Weights of a small mixture-of-experts language model, trained from scratch on English Wikipedia: 8 layers.
Below are experts of layer 5 (counted from 0) of a mixture-of-experts language model. Rows are named router (the router's row for the expert), gate (a neuron's input weights, with its number), up (a neuron's input weights, with its number) and show model dimensions 64-127. Each number is 500 + 50 x the weight over its row's rms, rounded and kept within 0 to 999. Numbers have three digits each.
Before each expert's rows: "mostly gets" lists some tokens that are sent to it at least half of the time. This comes from a sample of Wikipedia text that the model never trained on.

# expert 52
mostly gets: " Gra", "è", " Tro", " We", " la", " Ferr"
router:504550483503499514469427459455535511377536535650447485408493435540493465531562526556414442446541509476493522534482352490462437473510542546514521462561523497491528571567455567475437455561517544
gate0:488464522473414438455524500511501575523465514516493497551471500618458451423502568621537435468473450519586536459575453546548542517551557527448422448577414517537525545475634558505442571556479502
up0:502511504503528530463444490565419422514435458497504467485521537513457504567370522492543476437556651520400424604530496548483492464568463586575464481458472485507464520581472411526643576525466632
gate1:438491457508541565487422455426536529401476442568506432522366447452582457448493533478504495380518471411539647474565458466617522577556502517526640515492512420594467559457499504535530456522445435
up1:400487474551487574455579493491495486545503473529511492371421449482522426457481585482465454440455556475433555472498480492590456524640428475640583574537599493422491460439498425490494558422423489
gate2:571478510526502474490503497543567570542513599449523477538466480509537463537486508568548483452485473414366519449574487456538485510497537491511407429502572521547582479468533520522545463439530484
up2:597482472531400441593516563444500579497503537549516475446433489501435522558501544510575496516458506411547491488449494499513422592487480469561456553550468424529549486554512521629503591506539510
gate3:399517530506581519565363496442477365460476461498523484380490485441403516451481511551442605461462483542508450511525475527492477499489485545516480546511562551450439439466496430470568503522549542
up3:490392430450500428509579513490485525539500445429489504545592588474461549562487475468529514542577488573426480523591503610495524475462493494371530607496512400502493440399512468483552471567499487
gate4:416504503526622488505464501474467532391494502572537494429430488555484539551518438540525561425476560539476440474444486543456549459587500588510534437465510476506511605535489530607470427526556527
up4:413583524530532550449440506462478464514519586504528425408453434519479477499466485560550535404531497425457485497426473501444352489542446614573590488477570473466449561522528535472462549471464519
gate5:453572489516476443606591456571479592406388470505516475497508501481568503470489506558473547529578509540455438550463437553569512491548572558482480557504522484523497507491473539509567544541444566
up5:488508464452437453479511577481451514533510562455526566458487524571503497551522579471445522460424482461455480418560490462585521614512503491560463519420519507378511498472512477500448425463475418
gate6:539468547426572451388457465482522512367472505568423429484492512537445397449517427567516483447494422493600542458517457442564548447481560433561538446499519541551506517582536514462517486508532478
up6:458526461450569590439466508601531439468567552514443529522473507518509451470480468507422467454547426466507467425574478564561475529497458513511509424553530433485493565518584479397466512472462389
gate7:445488472381479503543417591455504519399495429536422537480454368510563448509535624525427562540484511544558485513503478513510477490503468541552395516493472439523468468471541450468446443547412501
up7:580500463467493493461468608473552513528525479511514516459544470533478454481516538558527467530440463473461555473567482483524522478438428540469478440545484436544427452529499395538477543521472415
gate8:386536506505452423525538506487516551411557539462567531500503469638493478475450464619480549461446529520428501469484474641439412512512598494414461531460518546487516502442502459624435429569512463
up8:590491563619448411499557511470505450452513455467491473511467433455423559578476443476483502501607541519518463534507514541575488431459515440535572515370446492545542515459528532461525476533500524
gate9:493480475488556549392462471469501528523513552544518506557492455487411462520427470523474452496420471585487482484515471432372464580469598553526503510558454519508461516498488508526490502465491507
up9:425528435548442502566470543501505543505452401604449457487443416427499464494483531492586444550546603465548559492453538457492499522467481518486453510476530500470498540501531557518517519484535412
gate10:519535424543561482433462461509481487484456534552505445477508509470529484466541514535523515515426432515580514474528449510523506553416434475543550462533523463538521489558422501499512492636498498
up10:491495435504479418535441498547495584450550541515430449520519483434476402411535414454511502559499464553499545467589478478530470489446467471537506517505521573558487645491507506587454548597530425
gate11:525519491485492591519415447462524531440443401519409480419356466453553532530507576508385463461536481510415500511465484486564463537541483457534535502577527476526508534502519457448470586524525559
up11:502420533616462524531490469434520543518419552402545471550455482423488447463422441475554525543494432498479485580475497498482374471561554496564445477377500433533527396437557493491398497519533499
gate12:477541395462537507374428502477506611504426527455475513500459504540567514472559470511575496528516507476476503463461461567503505442566553487467513397530471510448488570540590491505492492511464521
up12:514455503537494542417416573404434457535568497509415523492564501508510419414563627497527515407432462552579559557579531491539433541418464454562487517537442509547483544480494483497561511508574483
gate13:529555488481502486539518525393472489556478549461437530500486513507462621592438546552536534447521525533488571555498465526450481519509539588481554468510531423471560503552433530509522437530469453
up13:483459410451497436531544443451464544435520495603475432518480423491447464517391634549484500486577481501437457517458498524464509434474479513454499547482403482455472496503490471601465496503463558
gate14:482408480465496440515506501458523529451489542434466528511456445465497527536559492483532486501522462355490579552455481515503398540546518555453510475481519500496558555531502504579577462508532496
up14:462541468499506577479474473440448534511421498512498503422548505514473544457479518478424497538462509524529462509429504459447455558549510465512519640478470473478402470468488464516575561467492502
gate15:413489568471518602413424567470471539505502404610438482500455405511483532405512578466470501536506481498596441545462466601464508571525451567491581454388486469441474556498519462564459522611554555
up15:528457494466521495492545552507475526512532487439450476515578522585561551511513460489504611452565468472503462482421465477532513483502536564585518421430468479434405494545482491503405446498568507
gate16:595487487565483534526556532512453471570417506451542508572598572611554501546488520514543507405544563510472561564517472610472567532671599518431566509507547489533590537559458545453355447548500530
up16:542560384496466512585437576570497523486462478511493501435543482528514457546487620435546475457539441527559602555472483559527520490542615496463570514527546456551540451464581538466455551610477487
gate17:489580491541450489459421534514537533437458499505410504470505402518486491512559524492462485430604477443497404569509454618442426574483528482502481362459449545444484555545509608533426462494485495
up17:596575461515477489486420525486551523454496496521410515484522410568419385448465513559501540455458476435553455500564494547525451574560477537588472358528484505530466497548551517568506473484421503
gate18:569582435492598579403471512490495482465540509519435473543450403502523514491458523571441450538493526555533522546442460506473510570614573476517587489552471471481489560504428602545565514563546458
up18:448556546427499482394447558613527551551457406589411551476535506532483462501469500577531431402385503539566499500627498446538487531513485543548463468493479486439424514501449547403526494515612491
gate19:456460389553574483485468499520493466457472452540516451515520423537448480483467514537477446479488534471513520477406432474418390461452487506487471432549528512410343555433555431462487514482463526
up19:547520468403465412538517460488526542469504517514382483500542394511524490533542474434503486480360457474594632428597524427486557362473578438527539595457465501466502457548504455474514527495494542
gate20:487473514590581509408508555511469463530587506525556567440457560489468451469530563419514490430439503511508461440374466493506504595459616539496466488546620483406438491452516417599497501545469533
up20:460492541538446494496533426522449419510499512425482432510545566499550547624638454440483494539487515517516502524474497585504508497552538449470528439397424523598463591514369556467492443413590404
gate21:504535432546517498523474519361469425488549504529527490480445440543519454425528502563593536560581469432496462492384477448478411522494440559399421529533537475533430540511599497534525442465495426
up21:559491606472494478487576550536491530528507537426499503622538555514489512569522430527498497546412500501454517501561519534501535516515546429603556501490492547550493499468422408436449579491542532
gate22:490453443553518446481474572508568485516393406415424634494483435546527583480496530497496497424520574412494498466467460543491476522457559513565541490470475484524521489545540524516525452480518572
up22:490453415453494433477476463492468522527476461502525516518478470463457460513402471596450547509505512541473507459550508532595466504486403543440532554437508473508471470471504519394514464510512554
gate23:436514489484583439528505590459626496445539438576536546451514421431466532465488453527475505499448463466528570519493461527476465531530491543423488446563451542569426495512589431584498412511446497
up23:558520518494517401448561467522515529523551539411533469521477534542539537595545628446508509558543449432541438470435524464544540521466547437594423575447551517435494569439490454476405482452427499
gate24:589421446515564425419496430552514564413586508549387467497355533549522474461498479520584476563493476474474554478484464474574482560516545610469432503551506559494573532561503540572545477487487517
up24:462495465480466523521500547552518430512427522465508576446397604554518594567527576527418500413538577505459507534484508540482562520572532522560629486454504453527527408515419488527504504467494585
gate25:548498534535477492464537547583392436416565541565548520435460597570491476489494370436500535513426416504508494539512484468465420529499611566500436393483565526490496534514504536496472485496455563
up25:532492553490535511513511495453523559608519529536490463481477486471492531542438546516440475594488573464424447556402487434506464547526507539371528535413454467459467464596516479527531529458399415
gate26:558564471556454479486571395556456528454379496544435512471466481552458554565585482424473566448600485449517462538525466514455584562485591525536558434410549502630472446482409510568582491554507534
up26:468474510586415558392572482407441510495548462485594464519533535444422520432433588488458520517531540529426444504435528467489474527521521543477476530498532470404548461549463468441441557509379514
gate27:489417441533431455559458420555455478420481486534569552422521471466529542475478494508419580504544427429564412416461476485533463506434490582540479521478545456514552521554423452518513488504439452
up27:440429527497477443519460502434507552561506496552557549556445482511487455490641469559575541492531533495483471544486499467504474451565498510439542600489429491519466367445511484515527508537451527
gate28:481445602547462546561449490485464410434569531480582545440471481486536423464459480497394632485474580413631466534509488525517401464430518435549516545496532478502520495516467547464421479452474578
up28:551496461472449487470393494523389534515402534543524513500472489511524450410567414562451554442419428487561458531491491491453431504532382573520449499420424427536451361567513433467487531517523578
gate29:472591565444477440461478515503507508478505522549464494526551478509559466505566451495444470548553474451552467577506489504437511594583525603579514429513459490509421403553444474469458478586516561
up29:499472463526543496394508501438463546441535552498489551534575448453531453543577563528467455400441466512443470514460486470460451468549582469526609445529529483504403437514455492493392488603502462
gate30:439495514491533585515446550402461454422493548553509523466391405540416464529546472506417618539476575495497499580509471521565513496594597470485550598526521503495451484530516508561505562461512415
up30:613450567436557470445555544479488469575469480424554564497523569512491568489421431540520557449480455468462536520494540579578500480551527410449503491475508553629467576506538459513553501572473419
gate31:455442478511478535544427428432521349413472533526473446496422408466480479459491478548497522566499536428475473520469459413430459491506470550547497495454425524479456432550425501489508443490475570
up31:419572501513514567496482523459479473495528517536502438392474573488380535473563504511528514489459476552600564422523486507492538418494436453501460565456501594504443509454457505445571549465481481

# expert 47
mostly gets: " me", " We", " electric", " Me", " we", " cm"
router:514505485435493526600388454499429455485449504480499565539506536459491541463482382578493575527517490449508481473514400508467488373479506413486444449445505543538444436475532450507439487502421606
gate0:504462453473467517490451546593433519434553490462485503521458512522542486392505494646459559557445508445561481518530457546529507455431469536462453420460464569544492467422503436483505548562483498
up0:420591468480564532458614506523560432612429512476439510474532513509441541570530570462535432475492525602493462536535526510473567480574489517578557585458550441388537520566508485498457493488593565
gate1:486455508447465580436404457452550614498524515526421471548442566405549507436531487546498517461399578433594504498408463617558496449481504506443538536524540474538473570505514466538536485447364440
up1:445612499490441611561489604508521488473469446573432476441472442464476408500388504435489427445464482492483519502458516528518434518525559492573523524524506490563535418575419482496488503490431493
gate2:551506477436462463497457512631474397430552568530580484467496421470542421547441438589473491414438512461421505492545477533444420499452573471435421440502606514533487389508525448453479476485428558
up2:473503493520482532505593419503438497439412529430485547473426527508500536377463504434415385464456496464528588513489525478520515470526422396489417560463493407521512581565487500508612441465513444
gate3:456530494439475485491470461508334469523496425536415511447443503562467459466502474565410567596476483560524448505568480451477426473526385505506509455413504529559547444479472511470563589586584501
up3:513537423452532454443479478473598526501450543568579422499519487460501471392525427469491468549477539535524591565558470532505465539529496426504448461458544472428468585511466523495450422582483501
gate4:439463580442527601544387527478484506394426541492469472525486512562470440417481421490498526581484468468570532482457454500466529439533489554557565529462497508475485484489480482584534521497608567
up4:448517578446470589465427504460528483589479594582509473491487483499509531409434553511410455595432498472444462613523480453518460456555470532547475508498425472447457468575564513500439465493462537
gate5:597438454523484480498459499575535579427431524427582566411496538431547485459458487490443496508483424449411468527425494561571563445462500607456421463482496636482508499379429560520443496527410497
up5:575468448532476451501576560494458543524540608513411535470537428549545481516516545451554518532400454494560525518504497526542587611510484437519505503533481448551465503494507499625519509470582528
gate6:562516420497539433545499545518539531582469447437530496460487405509484448444550456530498497398512433530500482442460482473477482500474530518353435491475538514455438477514539487509512486522478561
up6:595603419419527534504441548567433544497553466442440471463485501501541455488608519532499534465537438520604507449543487520459523502506420513578454422471443506491416522532544411484588424489545532
gate7:417499459473553555556379588548419475501499565501435487476422485527458453476561596582492502527542556433498551469508452519510466479534529466527478557445523439469485471481496496471471537568350545
up7:540561497489532552454436488559465587595488478540514450552408499504524464443503497494551563510431461459535526530614509550482484534552446559576576412493449493571556576488474517525392524625588424
gate8:485566523604499559548506477479458467503521433516487466502532386466491553452424444494518541452522513458468425495543457592408393555465561500402358415500458541481540472484460529483373449512498540
up8:496509530458472379479549571473542526516462476481443469528584472512440354555590547516533489498503436513418526461478521472573582453486557512584597568457489442491502520549555452518557447483550503
gate9:527487564517552484478498502497493428526482575496571534569475504545474507431483495474502472629408505579483501518506471537449482457521495579550485477533484587534475439407433506512453541548469517
up9:454561479535411646486468612447455553491464451518455486440545490485442437413566487553556563427504553481485537457455519437500513587450527492550486475499565416467472552577444476522455456485540561
gate10:529511482521486532371488450531404450447501509531485508417455512564558493528490465554548418490427543548484526499462463527564482500563575483501472436432554529469472357529539455450529434546580531
up10:559494453514467535544409482533425544394546424528482430502443524518560527454496469485457467539448574549497529499538495478489480452556509457569508437471444501576473537525518536475540520537498450
gate11:506416494460519564504474439458493496485437369590490422534429453532539528509494489508440493438441545438422509564473462447526495510528532440502447430448473566479376481495490370506505464479455512
up11:520491556471433378500392429622532572481448480542470446520475440556491367440560520511481514395471517398432495606501498475527468492532435541550536465465459479450405489402459475478487465504587500
gate12:468484419510569402519442503525448491524564542442557491556439572493519463576469509514484501417557476402457479475422460540522582445544485425474496409489519521511437460475599571525527441528426477
up12:514504457565438524502467550545525520503509443605488503497483442463548559362548527563608544402461548537427530517612517513508515559460531557524481569573464461489473549466458446445578606503602471
gate13:509554559481434558591469481616439557537447440520507535495430567534521536506453572513544541425534495514527450457522462571524483527554438496583528420494440501483500562541518519458590494528528492
up13:499471461494551459489518432478489537463583517568512468529445474561438420494495582483494598510501397521402498476465484423494450412481441433576561490468396487443483530538554587474424506553474565
gate14:599386474482433423503501450558445462475516535458544579540500521536479543544492459493464536499538509449431447484539484526552414622506407504528407435527483507490526550433490545553457457510397459
up14:539513472526520560359537550532547508473545426557466515438598532494450485555534593450588458576473457469523499557436511518561490532517417611416462571500537503574454470479426465530452560566508445
gate15:567448542476493477435410509501410517572459494559483482507514513440571560431521529577517618596483516514613513502527459527493485462416486457505447374414498566419467501491563477579442557517512559
up15:486504506519466499592481505476548535458489432509415510461485535533495517527551579521482509481572524443494472422420492495520512518541490556489509470400594394496486506552575449544539462534615505
gate16:532479519518531484549525489513414483494453496456489604473547515516479446501418466499553545420553536469423438540483491517458473596660589553484501380506491451544508531446458398484504436489409517
up16:458523441505488477556509522474557487446457507496487469463504366534365502520459535498533431508528347466562459577501512527589469410419571469513587553491483440545536465610500499558605524477546486
gate17:483493514502471571526460492549414500522444512526476556571468511447531552448536423490453542472511410464525471518499445559418453464547586458464448397448423594513518460466475533482509510542462428
up17:532425493535458522538519512557470486516494534542528598548412510475584452524525512532452437410503469443517448417509464441414497516566537485398462331440500568579559455474588507521462385550439517
gate18:448603504463441489446487449525384520486536530393410546502458605529366486470443543490459530511467436520511489575500482569499593518559534434513501504449479451495528512580436557472511474528502464
up18:480574372555456440445540516539584552622422492527490484501582416447491592520452533538518417520524549596467506502506481498516434555495575517507462544501537471501447437435477617500499529543476519
gate19:570516445474499529490430476515438473485482477562505442496444475579527523431443492613479532541532410496476487552434417517447429428472525539577395433502493505496396500478521461453516516472449512
up19:550541475406443534479430450487426563535461492513349552469460448448425531478384431551420579520419491538496540475547524473458579447515574379559430506420449492581493437517499420473485510486485540
gate20:601423492491513511539511454566439501470468510444496443458373492593444482549454501502461474567428392520554482481420474476581531503572516566456393547498510570467454478371420500522505578496418532
up20:462529485586505521516497511467544385475560527519498541510531502453481518570576455559503486448474544462504575418533487467490471558514530374491610371514494419558539566612452518537495451488577457
gate21:559552535537471558507591540454454394390409507462600474472540578625485466513536478487529547514530552462532446539439478507536525518510501455497493584518571478528422609540506476538512448529426572
up21:540439460412535561463468537565567463567589611404499506539535515502571520491535492540524491609456476426498528486554504388478479517497512500510424431561520548533494504470465500533549485469494514
gate22:485458491466473503508486492485518433500405497577531558448372441519554557435493529528472554484555582455441495444538444562497500506530566481605504394441502502402514495499469439651445451418505592
up22:549524469506506402480500439503513562534479479455501532545505530450467472490492478550514530564478494610517539444477543466632523478501461487444521552551426468579560480450545585414433487569563489
gate23:519468573452501558453527529537430579454539527511518536519498484413585494573601433481529523501560457491585505469548469532418463551470497561476429439466446563524462438491569542572484432565464539
up23:483582398518460514504413492542562471484416430499511441544524463520451432435515579512440429453531516375473531526449499388463490510592592427509375515536610471443509520495500507454444493426487533
gate24:479404515507540518473557456418404545494579560495447529478497543576432422447573464522523434490402488540405552418505455347511409437444442502469501634456474580469528488570502475486497393524502561
up24:441534545441404472479481500501553507477459614546517472446530554500486389564559504466539522448428490469542494511518465584540568506473477447613537558591575527544515578552418448581506475535429581
gate25:371518447515468547530482526442398450461561480513480489449372529457471429396461465566473627512431486488562521493465464456504424440556456503506498436496525542528470473508573463540491524511435535
up25:508512530478464517472527532519401573493477528432526519453567505482586557485430497446434377413492513490512456561507484489491581604543548462510463585499514559383496450559503459513632521476483533
gate26:483604596466433517500531394512495502512512465582502514372490488560490437559473505477505574533478494380566551448468451500552563558468496480486477619469495607552482497524514448466482552437520598
up26:526569499423466485539472505524585530474539455517501515541535491537456515456507441616471496476547516448612496576527494510492464433425513657469518474461515475457368515544486582520477561438475572
gate27:507463518500480600491440525494450609430503456508468587579453510592452458477515586530421514551469394461491480471445461578435491523497577485594570456550475540468505519502407558535441571544420508
up27:571512567498473508596468488551421519417508471490485548632423494568447480543532488544490543561483505556516466479480489443442453426511449445537540516490479601493469440485461444557510495574456479
gate28:406437472518498574552436389438461402536536558518501542546511499463470416449522504532488612522576529361556461541526484591480444431448520401568480530437424434440523448527456514509432385487480557
up28:471505522471518573536467510463423553552394482476440541508495487490472494437528448476496457490434477430508510467562516572584501484546441529532542531512385516532526504600401486513484513513550498
gate29:496529419462488499596439486518503459500398435458567453545497499444532636474553524552482564484514501568586503496511462513455559551519487567529535432420423405472441493513413554561468526519519625
up29:460540564505543471406545551490489523541548559536469504497509362555447449515531484450526502453457463454498481599500510465487537518634544439525601603473429447487580451590500506423535512539504455
gate30:476436580467555571595442430533486414524408432518516541514403485453526549506519483467535554603499547448551562453468451533484514555596566474471472426436551593487500464496452480575407441447480503
up30:464454502526397463460549592445518503571529480374480497474561502504429502468509508508580610500539518479584514557441515526521476560472544597561530482450562496545493587584443458469476489502441451
gate31:506431427549478505551542514485561392479493592450488500494515459527513550608469570557442476466490552477470536573513466419495546500456448508426429435557473508542434465548484530568457519587388487
up31:498544466513445494400479449531424476532456564535474529540504498530527498471532525543456523453487467539545500529527487447512476507499480465525453439466536579413429545475556527462493454487385518

# expert 57
mostly gets: "č", "ž", " electric", " Ferr", " Loss", " Carn"
router:474475504457494506473441515550515470408563516483476505548442556544451474555426451499462501453467509527457554446598388411411427522534608543511503510524524575486539379476610489406473505509381481
gate0:556443513497444520454497492597465596469417463502472492496479468494513452439518553517440490511488515567427585522573446538509451483510567542514552497646456621480508555506452562412442473526449441
up0:409465504486676499534523545582554379495517477534521482495491526628474493651496548456549451529461565595448465535478508553453535466435407467571565601516500460508536549500483453531569507427457556
gate1:587541439459559513501502465526482577429569530550550502478458469519561426487532551358553487455410508424515543499530462522536584531431396516518458492432492479594456498505512568439527527609500515
up1:487561444572419462576526528523447511472549442596516483449543496527508427494463546447518479460445483412446493401544504478477495462478367405605403584493558445483391469551460426599486537535530474
gate2:524519451466589512457545503566483455511509592492573530480418525517521469608497483524544446459447425438410540461514494462486473521458545420498446447473543500601555385500487452446469488462471512
up2:535515534545419467524482336407527487473530524512532497431458512566356521501511489492521559583379572465473502571539525520550481494499447465516486621511570547543439597518546496554557600544519423
gate3:453541453573434501468434566596511446483585424575520564463516506483514468529522554545514619568495485539410461561539466427466507527526545575514459618534495559596535450517488555365596538491446544
up3:449523498400494449424473511485543523443485458407527543481590490573332451445431466495493483446395414518494484521543491452508499525591451518469490551527471457449572432479472516422529470569460519
gate4:563544490414470551488515554492435538495496468539507517483528600532508451404624495458426571499474454579545526505532473453505547474532579651551366543587551530496452535594617564501451484522520545
up4:476487490495431594383513551496433523484469539552401506482579475525487467405505517520534579501476515420483491565574482438573486433479449514542510561457474555536532504585465527501460505433545507
gate5:498504462411436532562554474351548523453500434545544496476479464483447416526430481487448474475453509423449459472520473562570486480452566497418484549481456496488487497445456626538511391543506510
up5:553553476412402495491519580473530524542496565479504561447541416530502346444557536491479487507409398474485527502515486519526478581531432563479488566558502541437428468537561445585452487514560437
gate6:546485550496538516416498627478504476428437524472499527530482573399419397462530449558496542371545371567623506435557501482525615446501658454515589407532443586480519487566548546451503484464489524
up6:407509437507414505524539548566497509544484465499491543520565576491534480580517533488520533444615572384467445504525486484494505608467480476538523365546472525477562528609477494417468532467457566
gate7:460560473437533486563461542544492512505566533536515486510600423610493481566523549503477563458588497540513612451500478474477562512626512478527466470473496418522479503476540474483475420447445443
up7:557498604515502602520570495527524583554524487564451437504551489519482364532593514540551558531497518485519557469499481446430484521424432568519436461566490555523495510501397385540457504454590505
gate8:453474533585532495474477559511534467369568532476439492494527412579504476391494462567605528491426520481532487552551474538482470523487455522456544515497412513565529456428495547502442470530412545
up8:570545532561543458547512544480507474487507556401531548515472510509503511519472448569563476495525459504470501506523498521598526360484583508431476537448464550480491499389582500470459490533543571
gate9:556478526602477651441472445545424425501445586472519530521455456532470472489521493486577492365453522518453509542495442528516472516493603570632592495459504498502538442506459476465455518415440512
up9:498528431485476561451446495544526589470537515453454474469440564545529525440525528460493536621508393431505528472425532533506511492493464523501472426605508505479527611487518529617408510556546451
gate10:562473475511501544451496542549487439433522509469591543447559572500498550480537430479491498583482525525543583441508471493456530457477520462395409470509515586520342437469571488489560467527471472
up10:556467473477517552519456476583560485419467537481577416579566491502478502518519375602521467494589480528499489467532479540377512438459526470478508484492512592442514526531556519483554507475475500
gate11:522460407506510505496501554462523468446556476463548537499407529446574643537525533408487417473460491555384474451459477499553496596538565484535506533463494485460464455504506538499437476459489490
up11:452542442502542419513501513487571424506574542438533456420420529465481484480438395519454508514473547466544462575512494449457545459494588553493578525387495467515388482408518485458428461477534474
gate12:454486444480468515442431517471490492479477531438519503559522497521575520419572541504587493530576504421336520533486467464471509456517559526480513443640482533465476447464629507473538470504419527
up12:465514490595505516485565524479477482469509462543504505510524545534515558525514543459536532460371549497566434472508531515564481526459501452481558512433445451514595474499478484557477556522519536
gate13:496528566583471485524552477587462513606430616431488581496535556508520541559459511510501516465469487458456571476515432556535525523575477559552536467551520523511557548522548574497487449559505484
up13:443454461396510498491461513394503466489560557512514523390550532428498578575506557406439513553511593479437394559456519407514476586462486400451545557506437442473462491509440470565426495481457464
gate14:631452492545470445454490547541505566403560519454434525511493494527455494508502496446564445453525521542488601453552454497514494567549434617496457412584501552570512535460407513480374432462513431
up14:540423484448557492403461519546512550535491490499524525507465512397520582510526432639580543554456507478529414500404492503529499546563481539508519489476465525555526584537347508531510527509568446
gate15:448499564420523596341528510471462586508548472596455453510478489495505577384492525543509511566455464501577437515464474511445429599511439541522594402420403540422476527554473542498476538581488619
up15:534422465473451541471458529455450574566474410492398572474530465490555588415536515501473502535498409515570437507432476444475508524489555526512458394434502484454396537560497510586524454477582529
gate16:508521480458555503464417451545451389528543502500492566561496512528527490476470533516486540501387474448500501502495492574430547513653548564495619432523474506586507490539523499508456532554515559
up16:542597449492495493537411460564418518415460529566523537462474504516461402453410520487508505473475474501553561469544475512494503483566561541461472607589520483547505377550545519512473550536529512
gate17:521588592419414434436427497481537535399486515438499529419457480538442461458497381531503511452564490612538501588560461500484461488520560505509480544479429564465441481530513557460446487519389458
up17:495532575473531501450555388574539533476535592558546481522481449466519502601504513492452497530495483425437433495454499484476437459491516434551439442461521484518579512555520451561573472505464528
gate18:544487520522490455466405487536394454534495509360448543585540570507479520424429475480488446501495426533442533512554479463358536611535585535518577572522515574577555405501519602440571453508462495
up18:386529596503506454463561582571485562478519497493443481572475577541465469444465506561585444642438459599559530451489476509542423541492531639518565566565457562555495562504461467485553493384404508
gate19:520464431534558450455502492555539430426515514588526499539376535553439488457451495568535447436514440563464556463519426482462370495517549548517467472542571519471382497484638532454572507438487552
up19:521556529466567444566453490554454448445514548431497500492431415470550510485454482555486512395468451595516592437530530481450532489549510509479522494384497474516527481440502460508546499560539572
gate20:562586514568408510466536537464532583456492488552505556447503506430535442537502586513512555547507378493536595433471453505562445519468599468513475539584541514534468487430577473588474481480441563
up20:493418517495517545528536524491485463555445612436410500550483489510391589546516485516461447495513436507387436400472509490562519529552414503515547434476480569484504592522408535514503486541599468
gate21:523496395414518492542402605460486471428496446566496461535523495555459465480487537457470496499557478502439478503435461430509522468606489659500516554576556565433477448476549496465485480495422517
up21:560521572496488529451493470490448450480508574600516495469499483464560443550488524555512582480496578576459516561486515482506528381475502495470449498455483480538533501446415501458440445508401520
gate22:485469462477512471509517612423552525482504488477493574518471401604509555523558469490484526466507594466514579539416455488566479442425591517538475497520493596465465534546499505593446490522483520
up22:527480450433506399477513541553503524494487420564519525517478468595458472589500476518448462580423529542593485485513519413503480535420575528529491585474518526479414506529512573415429500589527535
gate23:449477622518541457453534499443464528415513478542573598499426546498509400509505506487538409511586501505505529497555468439462514559574518577545485500543451486508516492535497518575559425517446475
up23:494601410507547469494471562550608481468557543477500551409501496428461440535524485472475517521467510385498494506533495468416496458516615554550424499465572512472437486535474429475557472562505518
gate24:443409499506534459492486571457357527521498552478507561425580554594539599525525570428440485537443523573443468495464468517463523580479442572482449506505506503455504511603400483573477471521518498
up24:510555455519444562460529469488550491495484460528496477521495558490484490587498538545560487513558453416498552533519483531579531499518481488508579518457460436603586579487435517562555477393496465
gate25:477558415543524539462524563553514484525470457539512480428441524465452545621567561457492573508524492549550467566450453476499518494448541563470536468534541557519537446490486567552476556497484487
up25:518548512469472575459511493472563544522446509482459473526531522420550512520529506412451475562474444440473537499471486476570479596438561493530598513495507497485513491516493442556543626479437309
gate26:531481522573541440424510507483460494419448465466513512531468493475505502550445467420488502516430550469533399554522461455431507503489437466527476536460461563540489477440552450498487560600428524
up26:598509495478472401445517519495477496470485419546516461537536541522545468558451437373449539580473531508497473489477483425482481461521465558500540504524503445451473495539499417558492507499452622
gate27:476555555504431554482394544524508559482404568591507550495520482552432462434540520534580547420388435514503488489580460558525404552559436539555461482551521496505579435559507523575480535583395463
up27:527463426568409483595450496494515554541514463500594547503544458450568494572554498578572489505574609517491441466512535489487526469569432599372497583448508488468520372476596555466569504466501540
gate28:446536570554606498565421519470472454454620588511503521464579418521493424478421511555425554490507525449533488493504476509411515538505464539496451616447453453494514535419410478570581461462388523
up28:548488508661531543480520409477481501564413457531479493493515432483554511487572455459548483471461510509563463541507497475468450417532492500469413515426526520521471438607549375525502523505472615
gate29:406547512434475551618498547585493458510480490554470514620487485496436498479489416560452543526434530440499516541409467510499452556535551557599541521459450470502483460585559464471519469436527546
up29:528550547498542510402509569489487579573509506463540589568491548410507553496620535515497521547466512507472481507482519552466528487462513489428512525569453520493508539516469545561507580610595456
gate30:512441449462550545561426423471514462476436474500519595456411483543449489554477480433412565499516543447513463503452441576472456540566543468479521445511526577443537392492526457424517558448408476
up30:428477554572477604478560613477460464591487533431534502462607487445468531488537481611556533474536506524520565542414521548544542502476464509481462545453495550575426542488413477536501496458579518
gate31:515498458493504483503445465487576525431507511538512451497427415537512520428468508572549526589429502508459496474497488485494411601529519555512446513493445506501431467521412529466536512502474498
up31:551606541566428468515465421529434525503474521512505444592427510487492438436479520412465551482433442542496575465533501541454420497493441476547500473507509584453456517499465596375553480471474477